config.yaml
n_layer: 12
d_model: 192
d_expert: 128
moe_layers: [2, 3, 4, 5, 6, 7, 8, 9, 10, 11]
router_score: "sigmoid"
normalize_top_k: false
routed_scale: 1.41
balance_loss: 0.00296
router_noise: 0.3
lr_router: 0.000355
vocab_size: 16298
train_tokens: 299200000
dataset: "wikipedia_en"
Below are experts of layer 4 (counted from 0) of a mixture-of-experts language model. Rows are named router (the router's row for the expert), gate (a neuron's input weights, with its number), up (a neuron's input weights, with its number) and show model dimensions 0-95. Each number is 500 + 40 x the weight over its row's rms, rounded and kept within 0 to 999. Numbers have three digits each.
After each expert's rows: "comes after" lists some tokens at least twice as common just before its tokens as in all text. This comes from a sample of Wikipedia text that the model never trained on. Tokens count by the router's weight.

# expert 11
router:526447529509498560491489487451520534534511433480451489498450454462511438533460544488485506526571508541481503562514503523502454514481473543478491490425528524568475461540476580522438552521505434543538534557466540516459519458455464444506431517500539431457543536475498447472483463497486477457
gate0:480516578464447517483540450497485462502621453505493414460467482505466552544494529486608564478568525544470413468537482473484468536482500519546465473550513533518478499470560533480510501505504512506454450588488475538535470551482515443559492523447521482576539477486493501525447443501442498498
up0:533530494469419439468481454485479510513473489513479479511476513511514497456508450577531524471403488490538482520495568506443522485564426396491492545479583446473492509517563488441494512463491497509582542451492576498511482476496544560515497452468471485531489525547557514492499426557584516509
gate1:429450446509470546506404519559480520519514449488562490556499541546553508447456493467543497405540510427486519509394465510521453495477573475489479422541477507547431492503495548496450474466441569485445521534490526502562530443445551476518530449567485521494450455501480513467504529612529489466
up1:546505552534478493491535512486473524455481478493521532555556521529592577481473533480447509473544507453438458477485497522515518469468526473591525460422474520493488445502485510571483515462490487544490508445529516482534493460503516435459448488513468515541496417478450483522501516486576464440
gate2:515455505459444500526501467474500514443490448406428512452503571484538504596460521483491493514433511471507491560418456519531541516456507535480547506520424516477480481469478497506554457556472485557480459478522480541502545461492538477420510472468524441428465511518496457519512508516386467489
up2:447478532506430518486557522493507541418483396484494487596512445497478467448503582418439532487458567514497523599499507586463519477560491451595469522484546514522479459518523470546475528485460438411493595508526541529481444513508510604504490558557567555496499469565519533523501494520547509511
gate3:493616463529490510494510551513468537483455466475472425494482526557478519460525540461424542513487475528547482524551495541500445575551496507525487567505493514551463526512496534484412440520545491529491415523551503516506426522524553568511537463520535495460517485526452432519447432544474533500
up3:539522514573495489532525493511534562508488427531417471541516496494511449456531491487501502473537487462480507550480488607480468508529433498566551433508476552573443517523486512512463489501498473467512571525463514549443455462481488493512490518578535518519510424512451423488488468524479548477
gate4:540528458523396440466466489503555517538505440528558577537492496438516545481519444530529468599568578543517501545548445525508492453468545437533539486469528575519573537560549540501508459520443560498470541449523538515556544457492452485532547499560529465543436580515452440549483568527462490521
up4:516465474443512480514437536574413458522485506446518515511468511551493404517461582527569453492534554463435550432476539467460448524483456595516443552498540510461490415565476474558516494456513465501470551525556475480520507558526501444499499500506523500484516450492505508507526569528453537506
gate5:447524511489451507444519482489566433475481496489493548555510485507504490571479480490474508525545386538525497540580522495480438514520489547603497528451509525478527523485484436461474530547494525516512481422390528481441540473535515540452477491481508504517578522509464501396497501488455459475
up5:559523417504544467508570490520556516403473449512468444522515523532509462546488515470516470501481427496476524511514483519596460516539573510480488504518531496533499520380530510491512464502428452481466473524502541504469502523426539544511453518507520469497485439522493476543461544534466446600
gate6:482464625488453505455497498536523513543526474471530499420523478467475467521525468500486430491508555426588513480500517461472483503445526540460503451458521490517446489551532543524476508543571548509542491474490491522496558462452606472453470550500511561522409524469511554464495492475467502478
up6:508526468550501429580498474467485454460629517501471475551540503559447552481474486461425515484427490488480496539427515543483442549556527530516504576545477432452502522498550542492469573481545485509520467507528484483453484488471532456549527488498460418496489556474439410487542452482518492515
gate7:543589492515507517505438481473557463541519562449486457465487435497551432548556540468523480501552472487462457460517435477649402442497527532512542524531534498435529503527485591521509444520529453563509509569526466438536475520463501458432494512493522479539495546501454529543519480509490498454
up7:510482453547565516414490469546485444517475497497561430422473556447528505602465578502482498457436544562445523442497500528520483460481511408502502504479485508545489445500435464511540427523492475497511507523467437464510490521505543437527520535488455545541478541478514542563503479516511509577
comes after: "| ", "of ", ".", "during ", "–", "under "

# expert 24
router:533452545512513551464491485468505536536497436467482487498461463466509449519445551484477511531556515534473494560502491522503460519474484539467501477452512542576475476558484577522435560518523439527523532551466527497465501472438434436498428528518553440473545548473512438477499463489481462458
gate0:551463496607469502519483513473485510472440483518454425534483485535532471453522453533556450520461474489467510460411548509435483492574526533601514428516541463499546503596524493514543502560562536531467514503523546460576582484463512488451493523452445514504517571464505483471499526483474566492
up0:486470509451448470520499513437464543500514439547522505540543496589547499502496493502492509509465505483553466435461494515457539538556569541518519536494477513454540506549417490491442473490532416474507510531458459498470495503522496514442512532483571494538529486579528434524563507527586449554
gate1:433460460502394514525542450537500479439514445447544498540540462514514400512538535568580487464595371515509479498508485544473506525500439500534492449535473529538456506568495461492557509471486432467466477479524604574519488467485537526503475516464521492548529446549466476476474528522517479429
up1:557602486455437501448508536444536517523460609600460455462512552499494540433461570463438541427476536490454491507528490504527463504421611484489516513417525464486454497502557463469462508488527504468524514457523466463520482592481454593455461463448523532492505539438451570502540538601500494475
gate2:481511508483515520531470562468558499500576475475447538451497506439490468563465582444449508486540486438455479468565551496548500464485420504460511475498517528566505465494517484460530472536477566587530491508488433465466460522528543494457477565454511463413490529453525392483446507469445442477
up2:542468515542469586432504465461591535494534526471425437495573537421527512541546482541511470468544514577524480522488492505489519466485534574515508527503486486512522502503423509476518519435432521465467481455516469541503494472486523529541507513531495422517447484493470444500542483526515447496
gate3:438470490468481539503483467496495501488503439527463474481461502502531460387490487494611526490557556475463471515518492525531434524437450567469493486493472491441522448451470563445531515522548484463434495481536488520474485515523501535461472493457510564462500528572487492510505519476462560446
up3:507459538560518530474452515537450518455472480537528458493574508430469526519513431495436523527439524474496490530513571539455563552478563574443547503550507535545561467497428556495472501538503521553488493540542510529521505532485422515552524538554503550449483448475442468540488488529564472567
gate4:509534430535481433507526512466536506509467467573458496472511470574505498468543516526507485441534438522464465520486522467555482482484442542451466465533524544584505528519462528542542488518446454480452441401486517535506469455551524491458503516518584438426490449512480425430426500490496472513
up4:529518529496506451505478530505533492490514492482518504448606511494532557459565587486557500520488498526468553499520475428482493543533535482472478478450496472453473499479443512569497473561489535466473469442502446534487524455362447474494520526527468507495488546538535546499480465530563506549
gate5:479474564516464494480499549486484541542448518521545522576557466503501505537508483508425508467514504459512535566550492406450521517476526499460482552486416573529556583546531494531500582586473557506476504494550478471584447442510461477485489516489540516510559465426460496486479481505406536450
up5:493563540456486506537586558444498516470520514526528526509499522482517513475421565478449448539509461568492488490522511469552457474475526429470505487484463544503486540507535508495535479446499532458495577515533535507565427533543512504500486489505586528513536509558518438599503526572550490472
gate6:543506474532579497525448489453495533444539493576509531518519556503523451450551486410496510505493492453514532503501510499478483509518519527545477367495516473509499542485513553557480550516530486511527536478475535537531538484515468412500527547499570387421528584456449502468452524484444488516
up6:509501509484439520484519481448528511546549495492453498538503455474518482466504579489560556539491546525503527549462523467420554532518535577459489487515534377512519481484522519561554470532503526436495411486431556498489527522435483505454467444442516535418439560474535471513506570453539473469
gate7:542471566513534507445533495510509458460460527494530492486483486486514497500393498527566503480497571560483537504474483553540465476452501533449577454501536478525497465527509458567478537525530497600506505502464495610529467498532604539474516498483476506549503475481528436564486520507443493467
up7:481499492410478487552478491488374474488544423547531521472558489559510483543430461431474533458555535518515555486495501458518463581464598471490556516545493491602490558452518500585535444434468439453585408509484522565553510508505586513511466521536499524483412477457470578471492450506501504502
comes after: "| ", "\n", ",", "in ", "was ", "km"

# expert 19
router:540459524511500551473475484443516541537497450474464481495445462460503442536450545488491502551565511547488492583509495525489442513477468542489488480439527517574474472566464570535447543520508456549528534577450535524456505461468449451482438537521557428453534566484507448472492461503496484461
gate2:562454489453588509518437497485520509475457500426551515497526462484520501515496541541470461501492502555447453582473520496444493530486558494506526551482483493581517507470518579552504500458528558459572603530507486525464515463577372498504484450507474532498518531481523470495501580540576486458
up2:602538459528553460527494503461471478525508541470498499453513407504508561507602523548473521519509489497464535552476514544437469488486477539500472495494502536471557526477445477420483469442480565503539547494430512512448502504543459491517466386410464443455563460478432442484471491537504527511
gate3:506496500580449499547513592487472445526511517501464513438502513566463481506482537548482530458494561561483505458549503532486544551510470491516522526497498540517481483483445545494432420523496537429465549516476490538592593477545495492533502471538531531501462546415531452538530531486481446505
up3:535484473441408482449413509501559479470516536458506496521501472484536472527551501461552508505585471438442487520466528465584511425520517506501448459516511493553529488462578419527502464444528563497499556543469446590488449474502454508423491462486538524453452496544480517545535497494493521492
gate4:585487514534512519494513521537529520533423523436503471443457530508507518529427486581513516443521548453467481500552522480444548510538517510469463556420456507545522447470493504501522480496402504574452529550482458547456558460514519450508542549521442433463485476521528452486449463471479524546
up4:474491472513517529519514442481482469460576461482562519549472500508510505481521522538492468531538503485516472498452461468545448487518539450545487510494523475429405470557493469517431479456518463495426475532485515422554523516434556490513496483433495531436477523505518465549413447577472494551
gate5:441468549545515580437455522431609532482518494511525512494503466559529498518571519501500483515478502486454499560461483542579446487545491456393447523497437495499590556556469494510535490488499521506572518485458519499502494482542463530535514510489609500500529498480601535522491465555503560510
up5:475511506526385554539478456494505558560558528497520395500519467470530459523519512543519523503462496498560538516499458535528559538491495507483442514529572473495550425528507515526435431487426464487500484553510559527511506509497511491556498489511497499509473524522509528491461508466599407521
gate6:545529552539445534513552525451561480510537485504534480535434451463468436544458493577558528537517498514510545520525491541529500432494568455538521532448470506407478462472421462438500503497494507544491503485549539495496499480539502475540468570480494480419498470489511446518502475476511462555
up6:550514553520520490492470478510563518515507554506553439419478495454447448500516522552605491430506522476529523424530465566505481424493477567538479446416412556455484480508433515509559431503532512473481451475415475487473461483468536420452504537493525532510528516494470509489536455542498442512
gate7:530426498545490451493489486455532525583476438473534543490499560481531527508459532505522559468521523480525474548514504568541504510513500440535542540481525473521536537544448422499437521552546442513485566446477575517451500449466597542535492449482546477515535504538554407466478500551556467592
up7:510498573517543521453491489512515541506420538500466499523473494521407541474534474570408484414497492547485489529527546502525501491496439496494542416503554522432518496497571531512524514495472473496501438480553485532578506485530517452477476541456509493531495508537449440470506471476508525469
gate8:531489528591459484525480448497529515462445527530490569474492492477412549540509513473535518414509491474514463589515504489497532583463431420511497513474484552577507452470438523427505467567452486504443459449442481574520470483469503453506525528523501544513471455478509466551486481516478500551
up8:495473474436457455458512416545517431526497413548487443524431395475494520503520486430551470446545521453517480491467611549483551474482445569482467517451536498518487564484534507488481504478451463476541452489467415476534556497500456465519492515499524518551496503457488476476518538447455510476
gate9:559546500501533496466406536487482454595497450563509507507503552509505535447469497524527545545556541560480408519452457533436492451496554491540475503504529542556544532476490511560527525490442367460518508502459469569519546480559497475389475466486510489480541560485508438499469502460466543526
up9:483496543499434436547529486505553501468489515501454511478581576453504474572508526404457445511485454424522578420547538495516519503506497502499548475476549495524470467534550547447502491455558505501519539546484589462496543493540529457507523531569481519453468449468521554485395484503548517470
comes after: "|", "information", "(", "0", "200", "2"

# expert 47
router:579520512479521576507490464499507518541541481456488506466486431501552471575524515482507464507567542475469461559512496467529522518501532494460462462449488501564446478598448503545458504562515463526536487526432565475535455458442406477497491475504474417472584516445508488479500506508480502469
gate2:496481547525508515462477414472520472488531494542523471450490430411500538499432555503513535525576474496503555442476504487467486436497467514467509463462504460464423562525501477427569505492511476472548479514465475515564520463488507458474515459493482466481594487486467568516441490483457453477
up2:475537448508491488519548529451497510521457503482486434513531542563467532515558555478491450548429497470505532428481509530507508512451449537534465510495494458558575471497537524544446497484522440516566566513540463478473464486534515543522525530485493463518417494531561525439525473499554579566
gate3:469544480474485551517496498536525452523554490445487478428468453471506486420491549520554482543533593489427533491513449478465480547513496542539483502527504472558647499558483455496472460502450490499520446544461532496534528534485486427554525458416484519550487480454458376480558515469506454529
up3:450533519480538618521474499559529455534568523456523520419507507478516471468481511541476509553540564447482492553495462497445472502502458508506441517567480481503586467551490455553552500473451490516480413525518524494567552526498474453523503451476458470527507460505478345476521536450573451503
gate4:491483521475429505465482497502519468506456575510527529501459494522544422538466487534537484594455535478588492521499465504530524445494488491536483447542484506561497511482447497505501558483451525443568434440443525470506582538506554494565503541456468531495464454489512460533455501491475552569
up4:488476445493487474481522505426503533490465525543578532505454495502571479574490520524522507627462514435586560479473535440511544439490483494517476499527559522570454511464529491504515492535408418507452440496478499490495564552473498465573484509487578439451515505517533435498499475379486446486
gate5:494541516523546489489458503495515480545510471526535501475507415476531499419546589499409452494468514493551439477555522481522501523459520505509574488539563504535553475524570452495548531520426501545597495487472489533486430495474437473521497459529554392519474514428512436514474510476489534527
up5:531524559484477533489473520538536437518498518503520500525468498489472465423552533462519472500484513554568466485521492477525505513549502510565508462513515566516537510548587453451552456558529521582615476479456503499455493557514443484501475483517475483530469493511467403541432548495500523562
gate6:516530456390479473422515496444470488530517493521451427495565512495577485528498478521484501415497499462518457533510539428556480537507503501518500444505537458540414521468491468482422526508542524511498529483517531580473561530456497475484510462596472546474510524520542561545503498489558465453
up6:520485477478545463407524493487476533554469492538467484472545525446502507521418442483505558526516518444472477587422580464497495581536506415499558488486488509578458544488533471478492485520502489451516475521542465539487535499460488489535499492622480491440540507498577529538503526495495504465
gate7:490497559529455556467447481483490509508488445553447503444518497492483500469480511562483527442513508504471503522492518531530504497521609456497514494569520553501557487559527507503589476513490453438458531492527483511461531562552589536489508404504497540466492561484459472488460499524449537517
up7:483563545468470472462528479541454432473467520503462379534441535570532547485411500563496510467509504445491500461571484507490449515514492604410473432462459435475441483500513437494477512569479439519494513437441493479454530428484496491489467468496446449484498500530532479490508539473558493514
gate8:450494573517435481418493427488529496457537450458605461491439425454490506576500532519541477533497519425475504538359531491505518495419515453512506542443484450472449485491483543458499506539469395476590567486526511505526474426502495531466493493516549508535542497578460628481499548480499499555
up8:498489553481445436397523493438510492477505414499527458471461430456541577596494549503506515540466576475441466571430525463497483490464503469556496488455515541469448519476510572420506497507491445486510469469508514493515472484481528464490524488606523428471530501552457543447443552537470500556
gate9:500474404510454498459431496567508476468454525539522514526495497551481470517456491541508517520508464519476522438465573504482532537442510560497521477526526426518494523545540475520453564513576496462589513427514486451480476498521505520558483515475486545497478508401514519627449498510567552465
up9:467553509507441491507503505528508530508491476485463483539485449537497530545485469506470483424466485526521457521503530496530506595425431506436527594575529465420498525504449518498492427426441528447516475470453498472562439501515535512452484496460482538496494575494464447587496434559481549501
comes after: "of ", ". ", "in ", "is ", "as ", "with "

# expert 29
router:527456512525511555473481489438518544562518441490442486491463459460511450529447539511477483535568505550494489565505510525502451516477478549477498474453530531585475455569493561534454540522518455560538524558476533519468502460456451452486444557511554431465546551477502434465504463492485462462
gate0:517473496580520492411499474498475494440456479555495416495491563419437463481503465469483487501488451446490523496551479446546435514519544527481473486458528538484457502502535522541428473595545495495528492491462406513446458512449529482499501492574494439519491552497509441433488502478462522391
up0:509531544556576466555424512557622484554533476450522531512467418483561447519518497508449510530540480517478475542476541570498518508450505484478550503480531579452510464553439472532491492551504517504500496523573489515494478504558538571573504447471501550529519468508440539530535473496489485529
gate1:462489576458511499529485607475484509557489491479476529549465482459488507515448443469546471564511572532512513485426574511474484421600560480495442550439449583483457506516461504499546464511487465504423488564483548512431481461472543538484510497427533554557490497461501477527468509449451486503
up1:516497533496523560463526474435462484493491531464506521441468543473509575519532500495335467460524448472504586520512479540529436529429454494555467510443517469488530471404445381441604488462434532478537444517548456522390512457516581516478510516480566489515509491585467489522433539537450464479
gate2:545496522540510508495466527460545450590587408442474608532500559522462485446429459483439471509592509440464511574492522509510452487560529497510484482473511558496442540536455528497486508472490576518575513447459541521493445468491538484553486477485515478496449448548436513515432545426551476493
up2:467459534508425605458486415499485527542445477501609479509505526469479440567560499412533562486518469481446426440536461415542545505464503563472476461533516518468553514522515476551467534483523395484500506485523435521515504458489436540527477483506536495544469509558472520532529401490512493522
gate3:561488485459457538454525482467484459439589504493395528525497465543442497499457500519420469488564456536470533531486573549489465524523481473548593507433490487549475569520473603464447517560495506509503546532469470548397506474480454564496484537517522536497477514491521502489453526478447452491
up3:497513527437409526530574474509437516429456433472501581533535437491443485495500485469424458545499558502436479587568524537548441515496459509539485515486538535505515511427426529465495484481543573512512475492527512495479524500512503467542476558481498543538489523519620482450534521481480459535
gate4:539469460578459415440470539493465486502521568511442491522493554512490495496544567475546531452518537473481486550465489534409460501510412467441477405498512500576541418531515573438522501461516500504506508518480467499583557488421565469493469510522439502533531515520514440496529488570451495531
up4:485480472541587482482500585481504461507528470485482452530479525525479469484445464500489527529505481466513506522492497511482496474560483503477505501513526466505518453535446432465480507471493482527505539476477458468512554492575633486453457459486400463551589461494527401437475501504496576484
gate5:494475451557606538523409488522518508517451526511453481474526466529459574431481447502470488416480472458493508480541462511476470479450527511428483472467511522469493504502413552516456443523557550493496483451483521471539553483501457445465440505503546517492459467537527495426504417559468499472
up5:477449487490456522432476424484558477499489503505458497451476526507544471474526483531553491557475452463542472499509566405497494483529462470529519588427463463513450491541538526449466478516448435465454482571476470468479410545509443549516519580413434496503408512422486509518475494447497516486
gate6:546477575554550503530517464560508414541558541451451443486486489440453553458469560522514570484503561423540495497523502473508485480541456499442452487426466563535455436486489472592562610430500486453479497558447476481594533486535489522488477485535491492521482473521556511506480440486502411429
up6:486493546603532540524474484458491463516581544468578472499555500479464573483497557531552502555477469495464471554486492483503500457484512530495526457509517513492475579521526542501467541477467466492413481569461557409545494535459511489556539476514492479486495441408445464457514499549565494460
gate7:499452514479473524475428506522463521494470526483508594501486469459526457517519544521538481544566500506589562474477480539458556532470485514534497477415517510577522524522514537484511488501501412409484511535533501500441564455496538503481472510419541506557445474479472486501446453491495470485
up7:501501549551477492514472545555444497488525526523471519472491469467470495505521553477486545548546432535445528518495615388521502577501501460459495471450511517474457550504494528540469483548496543482476513459512515510497544514486505480482484479476487495465546495475594527541485519512524498547
comes after: "'", "| ", "(", ". ", "made ", "; "

# expert 34
router:533439575550473562430540528494511536500470503474441463517480426457505501533474498506447497578533507504464521518511528502489433461468508518414541541487570541560523496510467526516434463586480479581509474587485469557460548451470477436496473523523540501476547519521529489489456522462535449450
gate2:503457473514449482513573499474531532483535452463467517383458498477550576499543582512456482555499495492518532508500508417489500469624482485453540504559449518526453537475470387482468559503484542493519509557548535510463475574515505476492497516478494529504491433407473587513521489580504496480
up2:517485467480443469416463404470381512508514547548495462543455458521505426517469469413507470530494523504484534488520512497560583533467493529522435464494537532519534452524502609470505502527532568476555465517489457490513493497454517488559473523500492537505510544563557512470441539554505473498
gate3:550414501484579488452523541446428479497485483485478472431522510494521512535503566631516462501473466480534518523521478454456463520510446467514465411521532559471494535549546449477515490478504413521533489506462495511523474488483451458558507562476548451455438523442510497507548557553535517574
up3:462511505511418582473506420469496493539577468468493498540497490510487475494453441418495532444520580553420524473505560490488573510470562515503505519521446497540499451498488512426532549474597575448494539467540449522442515533527511494468492518533457524552472448561552518526505459494469440489
gate4:599448494450537554449528448515530560544537473474513566445510452459570476438539468506530453501529520486534494502553523463419509498427481540524482549509486554467489501489489500527497530456371479491450461510520489408493514437501508481525549484506475454546542493507468506501516471548506519502
up4:535518560522521413525538609532552494557429483502507510490448494478475523514525567546517487450534444468455486440443511498544509468515502604532467483499497437505488509523505471500443503559552489544506500453473506528527509497461485491441469524498469579441455506509551451488520495430531455472
gate5:592490437467524446474508413555496441484519521523532427513500500476508517511544401492444495440465454523477482524518485413514478484583484535525522599504496489489517495476495403510514470480547493480517553514457514505491518593496484482516512531514483584587490510453447514445537503446424448449
up5:463488513416533503533572524477576501519414476530552472535515394496441510497459507499577461524521529568533465563452484538512580470513616459552567500513493521516514513564519524569493464486498538457460528429534474466483510463541484482502526490546430514465459471474520546448514464512511495519
gate6:485534462476403516464466536452513525515517538528583531444552507505480485545483506513460607523539474462436492512528429558465462507458487473467449531454527567563554446464481506427541490474514515467478523485438464530572486475445455475592459483503426461512537474521513557493491502441549541505
up6:471566451471547522457410511509520513484503541513500492526525486439554436474473519463507538540522491522533490433467450509490493507540537455469488474476493485522533575464518529538490533506529493532516462508543515520512442472464386489477497482493578517419351591573457470535550533514559464553
gate7:543464445466541577481468553487500431521441494459522485442518482542427502524504554462446493540510519457438495465514482501468451488475527531556513516460494449483494472486532434507579426506531573570484570439528594520501548530468554573383509528471507472565523480558522433457488485549478494517
up7:512550468519514538539513520537478480543468520478534500482447473545454576518463518496538516517524552525430547477551447532443435526531545492531509496453506486480512493493486409592506478471381565448475540488448502529548494534485606568496483450539469467504462481574493475448555466532431478523
gate8:441437522514505531542435512511520530483482476443521530426499519517476426489481483440510493572516501561491481494542503469565486513501573456479452461518497504440505434507517555505566516499462563500513503461498470532516478456487457561522484485527500492536522520484513480455501489554572523511
up8:556517470529475537492498536532465535520459503536510519560459481463524552524532566508462461459501480492487525535458476532520495522512474580494543473469594438485531577535449488476497495543587478500502509508499533494488464558512514480523502581517446455550461427541493487557540591492401481531
gate9:479550530464490518467533551495486608516467492572483403487448567514546495449457559449550472573602517465538514457517540488491488481521418481529495423596525580432524534447479530491551476531507493536564447501520536475500494492498502489540532502544502546450485482510568508483581483537525462466
up9:488517516459505487501498561516515511540478507525474465523477553453485458464538609464536451544521523513561536441578505455516532500485484479475551453566530515372554501464470535454517501532551471557571489437518554570553493505559512432502497460494527575544427498526501572535506479566481511458
comes after: "\n", "\n\n", ".", "\n  ", " ", "="

# expert 13
router:523462521515516566499488482440503536533516448483461485481440452450510437537442546497476500520579511544481482570516500519501442527460471556460501485452530542566473471556479569528425531525521442543535521555469544516459491475452442459493447529513560438456544564473518456486496469478490487458
gate2:574495513512514410431501489504511545537490467494446506503489484522512462553465506488502507410524499512487448543441457417451434518468553514474465433485563526541452456516472565547520547498504443486519572491456465447504493515435488489449515511444528481472508561491456495505512554511520469473
up2:501500537478515445550522517470466518546526478500503466523448491409447564489550431482490497484477437541452522517496488478497426509410515489524470461381498575523513455459454537465510538473493516567495585483523528495470418495472557522496504511445516550430561483552544498525539494569545494491
gate3:514486464504565486459493498458514521497424429504511527545474457456545538516529469443491481496554544384504505458520504524561447450442480472498452517534460524456494578457483457493456497515467483511456524457476498520533543532483499431397506515520487487510551488428445492518479536448495404500
up3:517453521486515407509507510468500530566525442520421465573516492484510528485538508520491465536492502537483479517522471441505531471555559569475548495451502459516469496470533413503516449402455476504512498453506521526530549484540510489423527526527475515578529447439458503509478481495571418443
gate4:456463494544552594530493451558543468481529485461505577481507469524510430475423485448563525522535423486387572495474563547552511576557512532497528516484552497507432469525555499578453470475462487530477548508499505554481455506465519524545505559410531523603473540530516447515462535510493504491
up4:526538548450496521491533529528482462530524485519505526466465492530521484560466504460542523487517515465462554503462540512510511557553488422451528576563427510511518444478620490498558466493517517460457551531525536451567503483471505486485495582421530540580439485552580576403411546531542507460
gate5:469460420538497508492471487526468515483473454515511480549500574509458496493524561475532446496445545490549509589512504525501507468493499533505486536435472582542499496567517506541530500462442569595458473473506558541478461505493474531491442383480475455520487523520492441479509491447529409486
up5:460517517490389452474506482492484551482548625515516507488563528539536587528440488552436450447476526523461491515462505539480486535522572508515496443475536480473515494543522547514484494508492451546565538486456478473433463489453427549566510507538526511473455475519494537502451575472521535589
gate6:491552539451448499543526517492490499534457462549513454561458466527385534537537508519496462460576521498484473473484561464560546408444525419507495489526502440519588435483457459497462457597511430445501538512458567410489445491551471438558508503583476564480467469429524505406481510468500474441
up6:488556449591472509540497496523481500510589501516497513536484455557506404581492578469497471499504446504536466483502480510588507499506537579559485473466515524476470503433491567530478490423554547549432497547509550526478539494441516468527517553483493501557511543536479493452551480518448548541
gate7:527455524510487494494546454508465594546607534504474537545481494493538480489504439445468583535537521495478480484523468487523452468507480499455510532500498486483456543452491468427469557467489514476502575465590542549504502455409467442511464461425481462401522489457490423463547572502561512519
up7:519535586508449520458530551513504509464521490544546458499484489449460489491471545499431476526594503484587472476529531478466492526482543557466486395451507571460495523504423504487521503504497526481420561507511452532409530438526509463504553479536499472482521428584475486522566566534529536503
gate8:483498537517414442452500470478461507501515502464509496497478438622512510565513516484478524540531549546501491447522519477439520524484438572443517467456537459614563579533509487437446436495514501506552511582503529549534521402607471500485476501502602534493487539501498568437452507477455439501
up8:518499450431475543424590513514492510447476432537501514515489478486540484484461481455513499449455559473541449478489479559508467441464513527458485441534493513512517564543477533366545457517559497496553501536469456488517484509517498487475498451438504557512554532529495502555461575476536473477
gate9:384566489497524498457439487521508512508432481501465561535480462480536518527478533490466544484476511558560448531520492494585497527500498509498537482527493541535549512473504534476453531521532466563426627498512451542443497446433522442462503515482505578494514510509486543555501466551436580550
up9:572499557560480477502465466530455564428483448504440488514535474512451534512460518470492424485467464488446538475525512436455531449531461466505509453503473528544564547443458445478617512485427444535445453509505510460459476480472435539481522502529539464523498402432475476552554465443478470466
comes after: ")", "|", "- ", "km", "Phylum", "1"

# expert 40
router:537452520511516571465484484451515544553506475472456491498457461464516452537439540507470498546579521555486472563525511537496432520466480551480511490458527546576454482559477551525430530503540450550523542544464557511455511465445446454489448531517541441478549557468513435482483471479481463454
gate2:490475538472476509496466496497481478486469528493483506516501512570576515457535519483439567489515465479502492503506490536447535499445468492488519375498417476511459425452550464554524522445493508542472567430558484521515447415580554497490457576536545504438481522479461496507579537508445577525
up2:426487627412468571511459447422573461513520489502536496484523449537537481488483491513475515493472472468509478511458480584548528586521547514487445446471515501530556508454505469537505479448523623473449490465528468476476485550566471441531467507556548497489469560564554494513516431449515533497
gate3:550441609510488464528560556518527525478476467525563534497499485471439480484527546520594491512588457533484475584463472578511487478514441532471392473501537543545469510468501534420483492499514549544505566589525494555506480457493445530407500534495480545451481421474497508468508501446528455512
up3:548539476574474471543595533464437538537439524503556526505523531540526489431545490486461449541596528468471555584439520505464499579435471484549503406495487488569447538596521467436500488501391444523467473514536522533531439482534533465563486520462534505458500522576499561483556530541497441516
gate4:554496432523498448466430518519522495603574487525560431433464447501471508564550450518485502497481521548505453539487492471467444549484430475486545491421561408464517516505469500496479491507494589485500506531467520448485455479579470518473489501539524483400456473503508482475464537444461489435
up4:483489540510544463496457465468507552450526511465515517538490526546503498489446497465564561465499461505422493483565448546471509516501475535509407528523468586441473481544581566483471556464486486497494402513527500464470556491422566492513497505439476418522531541519502479528476514437483525470
gate5:534535521501502488501524485475476502482538433472550522499520513431525441521521584552502410577492398517589521521559567496433489527478561492482506482501535492403505477451483498510492525454569503532526554536477514540463534500451481488449498535524470532451548484489432506509506584500520442510
up5:532449468589480467569470490499501457445430545472480554453545516462514470512490440459466515533561488467435430485491457474452476537605469492529517554402619479538465548461531543459567490550496522563502455446463426526486519503530486453495509504524473459441510523530479474485532594579508497540
gate6:504455438561543475454499518494431464531558525448445549472544527510515513484485510538475447550482527522482513403483509572495542476463463478549515526499487598524432510534474555405540517424495501503523524605493529548454544483567541510455477505486485447505537555531516439477527501517475492426
up6:476429490425572528537484521532453504507511547521480484492531513482496557468523581587525470488533540536464529483437502543482468500437454514459563514581526427504496564614495472520521535542490457506516462482478495575510530507575506496502519508535482415458491517520541519496465461485482454461
gate7:584583497501507483514484476484500470553477452477540519469511542494553572540453528512445495497461517470523494614458461493412518547483534503437505506474527474507553429556522515539578474489510445522536481485436536424505468484425468492493545464555535487462492469533417520436502513535453580535
up7:513426539459454554469406513490493502483458531564520537539505470486516445527556536485550544495500529497510503468449510489497513501526556583489453537404518520495473539491459519553486494515455490512510508488542538453505481511581524473467514475451538532555452433435500522459509441491452431528
gate8:512500516534440577504499549434540513564505509526515474563476532533487446451502576530551482471450487515504484465532476524459511542584495492495553473426488547517530401541425460608552450514546469476504481498493584553498560536503530577535477553492515567510502439486468490442519458496531458454
up8:453509567497529480490521473491474485500612445543492512442545506451527475508422419508450516541442475433499480471464502528599464520492455554510480504553516514469446547495526503511453511495502529561521544501523426493516500450477479398543491439519439440513493455526511540457434587480474511474
gate9:483505500442419564485560568454464511486489503488457507521487487460481542435490526498389500432563493476465417484524482493524555426439477551524455507504482506532546524513432479574475519523446560498536498516482505579561536477496507532532484505545457469530516537530509527506524440511452544449
up9:497460436509531489443517505518465445473590521499535505504469469470474496464469505528447529518479443531485485473528462514478472451516486488420490500448512515488513427524489512521524541545537484527566512437429493523589539487540498469499474523409574521523478509549500563493530536437444525466
comes after: "| ", "0 ", "for ", "1 ", "of ", "2 "